From a checkpoint of a small mixture-of-experts model trained on Wikipedia.
Size: 9 layers, vocabulary 8192.
Experts: 128 experts in each of 4 layers, 64 SwiGLU neurons an expert, 8 picks a token.
Training: a variant of Muon for the experts, 600M tokens.
Below are experts of layer 3 (counted from 0) of a mixture-of-experts language model. Rows are named router (the router's row for the expert) and show model dimensions 240-319. Each number is 128 + 24 x the weight over its row's rms, rounded and kept within 0 to 255. Numbers have three digits each.
After each expert's rows: "raises" lists some tokens whose logits its average output raises strongly, later layers aside. This comes from a sample of Wikipedia text that the model never trained on.

# expert 49
router:135162143139140115122103138110151153142154135104084110105087150108121142168147144146120170089122145175106079097150130149147158112138147136088126123154117150167126138128128126150155147155140146151129121148111132134141151122104130100114137148
raises: " of", " following", " and"

# expert 122
router:134111167098157114088104083122118133094116162070075111112121142092159167135121166138125146113103102135096120121142114138141150110135158106125133124139122112157138081102136148138138093125164146174148101150093155061148147117127140096107133123
raises: "\n", ".", "\n\n", ";", " (", " |"

# expert 92
router:131133164143132106102110121139104117103115164133130131081103125121151134125093148158144167138106133160108101116133155149126119145126111153091114149143123132155098114125139128170094110165140125120154141144149175101131112084129114143094129140
raises: "ed", "ary", "e", "ici", "al", "ali"

# expert 76
router:082110158112168091106100112129170130133120132113124148117129128103169134124140149149159109103115102134120131113136096157140167101148150141067122176111126101132152077104137126115132104141127167160152122131109150119115108102120130127166102121
raises: "vin", "reen", "rum", "ras"

# expert 99
router:113138127122133093092100110100097142103130124058075102127111120077127154122097165139131145104149130147123142087153093156164168066119155090116150136104112119129121111144169135129073141145173128133114117163121143097117138101132145125098142123
raises: "B", "M", "F", "D", "J", "P"

# expert 112
router:140111141110150122082093124109103116076132158130100100119114136109137151138125132131157153111109115114110141097131066151185181090108130123117181121087110146130135069126145156157147115134159160165120128119096138082107132154103152121142146126
raises: "s", "K", "in", "\n"

# expert 86
router:129123160097159114125068129102124100107145136117080134108118139094137149151125157140153139115095095146124117123139096158164171131144148115093154142119116134136121103121126140148126147158153133147140101163136121107131150137095119145116124102
raises: "\n", " to", ",", ":", ".", "\n\n"

# expert 18
router:113126145133128101084104099126110146083130132138107099125118121090143121165128174138148121131120106145116118118159121139140152121128145104128175141102096130136142087110155147122133134127130121161147083138129155051115148112098116109119148124
raises: ".", "-", ")", "″", ","

# expert 67
router:122122174118147119093107113134115140114153148105104083085099163119146140157109160151112159095109097146089104113141092130179163098144151101110147140122093141146146084107165135158127095132131128146156112122114141088120122089138143129094127109
raises: "-", "–", ",", " min", ".", " to"

# expert 68
router:114098141136142096126112118139104161095163146084119102112104157106158164138113150144158142132136117114116135106121117143208123096107167109114136179126099114134127058123154154134096106169169148138164126157127147082115120109139130129130117107
raises: " though", " although", " a", " respectively", " it", " she"

# expert 107
router:128111164178143130129112079158129181083107143134118131093132135113125164131133179143136160100127118122113123107176117189142165106134163126091160191141130122160166121103158118131112107183151142133164086139136175114139130133138130122117115091
raises: "ym", "al", "ive", "ative", "ate", "ite"

# expert 60
router:135129136126145125103120115160118124147137152152100123096115106109143145151108133127119226130124123149127089068144120173144161104156123119104126168146128136162143119153156098149129140164178128136136120129097179104119158107098130104108159106
raises: "ing", " in", " from", ".", " and", " at"

# expert 39
router:113134141119190097081103117109116132111139147100074105091103146095153142118123165128127129090110126135109103096168121145166176122135146120121142132129117144126124093143154132131122114160168170123146105126119150091096129136156135149104152115
raises: "=", "|", "-", "The", "In", "\""

# expert 88
router:076108166131154125127115103136148122143116101114110140099107141117157139165130143139118121108103131127120112107127096146152182103150132120093129133104111130124157096123150106149089131161131147129135110161119146134120121135137117117115110120
raises: "uto", "uring", "hing", "te", "ur", "ta"

# expert 17
router:113129150129145099143100132132117137092166123091068114147091159095152141130133179162116105136139092145128107102160119166147181103146138089105152157120118116148142098104147126128120139126139144159152155117117114129140148125113139106104137143
raises: " the", " its", " a", " their", " some", " these"

# expert 91
router:134122135086137109105108115094136132085128146129080104086123152094151150118136161135129110102115127165125145137163106158198152116161120117093139135094118154149135124129149147132147137174129154144136126133100143097107136133141127121123152128
raises: "=", "\n\n", "\n", "\"", "The", " The"

# expert 120
router:116123138112156107108107140118127140106135157095120132126134118120141137116115181134175135122108133139119113079141138159146158120151171135093126172094138087148126127104149169155146136142127165145134106173116132115129150124108154134158147115
raises: " and", ";", " with", ",", " as", " in"

# expert 46
router:118089126127194094101101136144128133123108122130114125105078103072151122111103173114139152115132140155150110079129120156141144115149117122125167144115123109154145080085143119133108114139147155136153149141131143087126150127143130124092130176
raises: ":", "=", " and", " the", " in", "-"

# expert 113
router:124148152126144129106123120136169160108115132129102138120098158090154134154102191152166159123122110140146114122150101160118171117164117127065125134109115121162127128104135120144088138144128128150130125161130149131122144122105126118106145113
raises: ".", " her", " their"

# expert 26
router:120102117085156068124123105106117148117162145106100119140122173089154165107100137162137142099141106134090094118132109149125135113131148135134136135086120137133117100061162132123135118130172159128149116143107124119108161103131138077128121113
raises: " the", " E", " a", " his", "us"

# expert 27
router:143148167155154101074123137139154157120105152108124094111113163121129131122099143153141149098126116102128135059140097129152107119102131141074128143125082126124143101131118112130120127148155126109156148131088141101111138080100137121131153141
raises: "han", "rd", "ig", "ward", "ugh"

# expert 22
router:125134161141127090131116118109091141112124162130100091061107135133158116144132129130114126104121145153097124104125117116156132140098139106134138143111109113137119104141146130161100114178130113112120116162110133100130164080145127124113085143
raises: "net", "ain", "mo", "mar", "ori"

# expert 15
router:122112149110160084103131098112159150102122097129106059118128136128136150151143127142169149081111131086133149053149114156168150130107150122097150120130102132147126068112158112148122124128152150114125125141092138102137114101156142093128100170
raises: " terms", "aster", "ous"

# expert 117
router:106141162153138111073095105138120161111126123130117110088091181104171161102127145143101134102129136154102084086133098136141145103126158136105156136147102108158151082121170150177117107143134119139150121167107170119152137140129135147106134114
raises: "w", "un", "ta", "-", "ile"

# expert 66
router:121091113140168083083102077104094135118141137123097080121056136076113163146134134152124135117119112141076143081162095155176156120132139127129167124110096115130139069134157152149149092154151173137176120125120149095098136118150156143137143167
raises: " the", "-", " and"

# expert 111
router:142120158146158115129094109121107159113129169086133101106118141116138127124128148148112106153080113131088139129143088144145160108114138129116159160115097096122141101088167139153135116176132142143138114126120186097136127092130125121126121145
raises: "port", "qu", "sburg"

# expert 126
router:116138133109164091101107145121116149099128162119117097122084135104130143122155158151149111138124081133105104100149143124134162119090110100120117147085133126151132090097164171133126144119156121154165132111122137097111152135116110124109143123
raises: " the", " her", " their", " his", " Gu", "ward"

# expert 118
router:094084145132174120089120107120145141132114125113084105133073169116169141147151152147111159158133112119138128106147095145184167100120139100119135146109106103137127102127136116145067105151120134151140105154111145118102132147135093153100143111
raises: " the", " a", " an"

# expert 38
router:102131140104149102118119086106124138058131177111108138135108165112158144136132152134141110117141119145147126114153111167137157099122167086127151129122148140163125069070139149150103148129136148150151143145119169082078138130107130106141142134
raises: "\n\n", " It", " While", " He", " When", " This"

# expert 7
router:134090143150165072107088085105110143120158141109125115121077141094127153110117139149132126110143114152097127084163087168194146092140140100120147140100097125125133109085174146173132092132149162137159143122109166084117151123136120122089145122
raises: " 3", "  ", " 2"

# expert 80
router:120105177114143120116096108112149174130106142130121143100115155138126117120163152130163172132090123103129162099140119172130124127123114138089150146113119116099100134081162166169118119153129150138117157136122173132130116080129111107107094145
raises: "o", "omic", "ute", "hel", "os", "ui"

# expert 83
router:122096157095189116110073130107105135115155134112111114099124132108135176143157159152139141119106096138119111127130132158175151094128138100114145140086143151130125122105151159163136092141163130169145096126125127060131180115129182115115123123
raises: "\n", ",", ".", ";", "\n\n", " and"

# expert 124
router:128116129106151077065098076134116128141119121103071121084095134082120168163113146134092161119128092138109081082130109132174132098127160088081148134108093152136138107130175154158110103141177122129158105143109148101087145129131145138112149102
raises: " of", ",", " or", " and", ".", " at"

# expert 56
router:087148126173131112094129111146127159101086143109111130090103147128135136163113165135156179115115104101156118120140085152161139110116137132091107137133107124147164138131125103159100108147113124160161126162116147115158150106113115143112095115
raises: "ise", "ating", "ated", "ty", "is", "ve"

# expert 70
router:128178170143145111111122140131130158127120119103082122114089166135157141146136154169106137108116125116124098078158128160148134107141153142115134149132144106125143127135117128167100144121178141142127125144095145135128133095112135094120137126
raises: " the", " a", " his", " some", " this", " their"

# expert 72
router:117146122096145051095101124117127127111156127093081125099133158120131145133110139172139132125115095162069088107135108136150135100136150101108176131108105149174126090106145136135121112138159144142158130140130146083083143091108102142085150122
raises: "\n", " of", " (", ",", "\n\n", ")"

# expert 14
router:122122161106174091105110125142112139122150157083104114103087127110128141153120208114129127097111109165081094117119135128149143133119186112088148168112133148169101131113134133127130126140169162154146106147135123128097126139084150137098148112
raises: " by", " in", " on", " to", " for", " at"

# expert 84
router:126143134128160104121125129120137160106122150086079116147064159114157137149128188162120111123138111140156098100141131124145144089124147101115143172112121118143124109120147144154114120127177155157161141141114147134090140106125134117121152097
raises: " a", " the", " an"

# expert 52
router:135090135112164080124094144110103120131137173105104096120118136081133124118136140123131111094093112111054125132133073143152170114110140143103132133124112108139122071083145139159111131137119153150151121158132140091147124137101127127139139109
raises: ",", " and", ".", " (", "\n\n", " By"

# expert 82
router:141104123128131123123076112115100146102127141115125122092115112115179137143133121126135135127117127151124141117125134120142142143142130122106154128115131139193119086104161146157121132142141137113114132187109112101115128119134120118109125147
raises: "=", "Comp", "Final", "id", "Mar", "General"

# expert 16
router:113121127090136134093098111106110151100124158101130094104142155098142142115165175133139158125146127144130115126135097150146166095116127130118159161100120159169150095116156151132112088159142176175137133142120147121139153114122129097136115131
raises: ",", " and", "-"

# expert 71
router:120109128105139096108104111104122165099108138085121107088104137089120145148124184129124160120130106152076120107146131142155133119110157144126155139120108123145140112115157156136124144149158136143133112118127132070102132089104137144097153127
raises: "in", "to", "ri"

# expert 33
router:092120103111159107115074156110138117096136158104120115116137146060147136125112195133134146133147091119128087102160127148141134107116137119122166152141102139164148068163131096123157106159129153179166131158129127118100146130140167093124125153
raises: ",", " and", " (", " in", ".", "-"

# expert 105
router:120113158101137099101113105094119118105153183120111105114127138114132160131155135144126119154121060112096112124121111151167156110112130107106146168097080158122131130114132168172149126144132134159157115145121163069096130102107119151128154146
raises: "\n", "\n\n", "  ", " The", " Other", " Position"

# expert 0
router:090123143109141110115049118133148134133153161131130121123121127086164112124126147160141180124136113174111116106141137154134128129142141131075125159138122134138129079156109109137129136175121139172165117148091137123113170102097136121133130126
raises: " and", ",", " (", " of"

# expert 45
router:130108149093158116107105102140103113090124157133100080135119145139166143132132136120140124128096122105109146101152107150146158106106159101125126124104125147126115078107125152140134132132135129142123089146108151055102114103082119089124164148
raises: "-", "S", ",", "3", "V", " v"

# expert 69
router:127144131123194102119077143114106127112129107138067116097099144100125150120168174156154146145130113147127114105136099173161142095116147114114142137090104135137156114101152153163154108147147141144168114167083161101107150140121138129126143143
raises: "\n", "  ", "\n\n", " 1"

# expert 115
router:116100156144143101113105122126127150084112162112121090108101157115147176126113163132154116125115145143109137103129124167184128110117195107112146159125098104159112071124170148135090096160149131149147128148123146079093129128128110125139108107
raises: " although", " but", " while", " though", " including", " and"

# expert 34
router:136086153120163066117099114104149119124103145089101114110111122110136168156103146143143140096103115166109107095152098141177149124149146126100161128112138158157131102120162135140114139136148151154167099175122134110113150132135128129118104129
raises: " of", " and", " from", " as", ",", " –"

# expert 10
router:074104144141151107128119137130131116095154138101096123140093131088137152116145187158119112135146076149127100102139126170175150131143141077090139173140114104115118110124131140149098128133143142154149121144122139130100153128120119112118142130
raises: " the", " a", " an", " both"

# expert 102
router:129133123156171102111080123109138149099147128096107090084060150087157133114130155124135121104136133108096145083155105150160187105116177122118141132114097117129142109144147155157151112129147163130182148115118156076114113130113130144131144117
raises: "The", "M", "S", "T", "H", "F"

# expert 40
router:066109147152169090112105104142116145103094115146123130076099138112145144114134149171139132120147123114120094129125117146157138100141190099114161132115120113142144126127143112179090129143133138129140110142128157125135156128125120117117116100
raises: "c", "vi", "ve", "t", "-", "ti"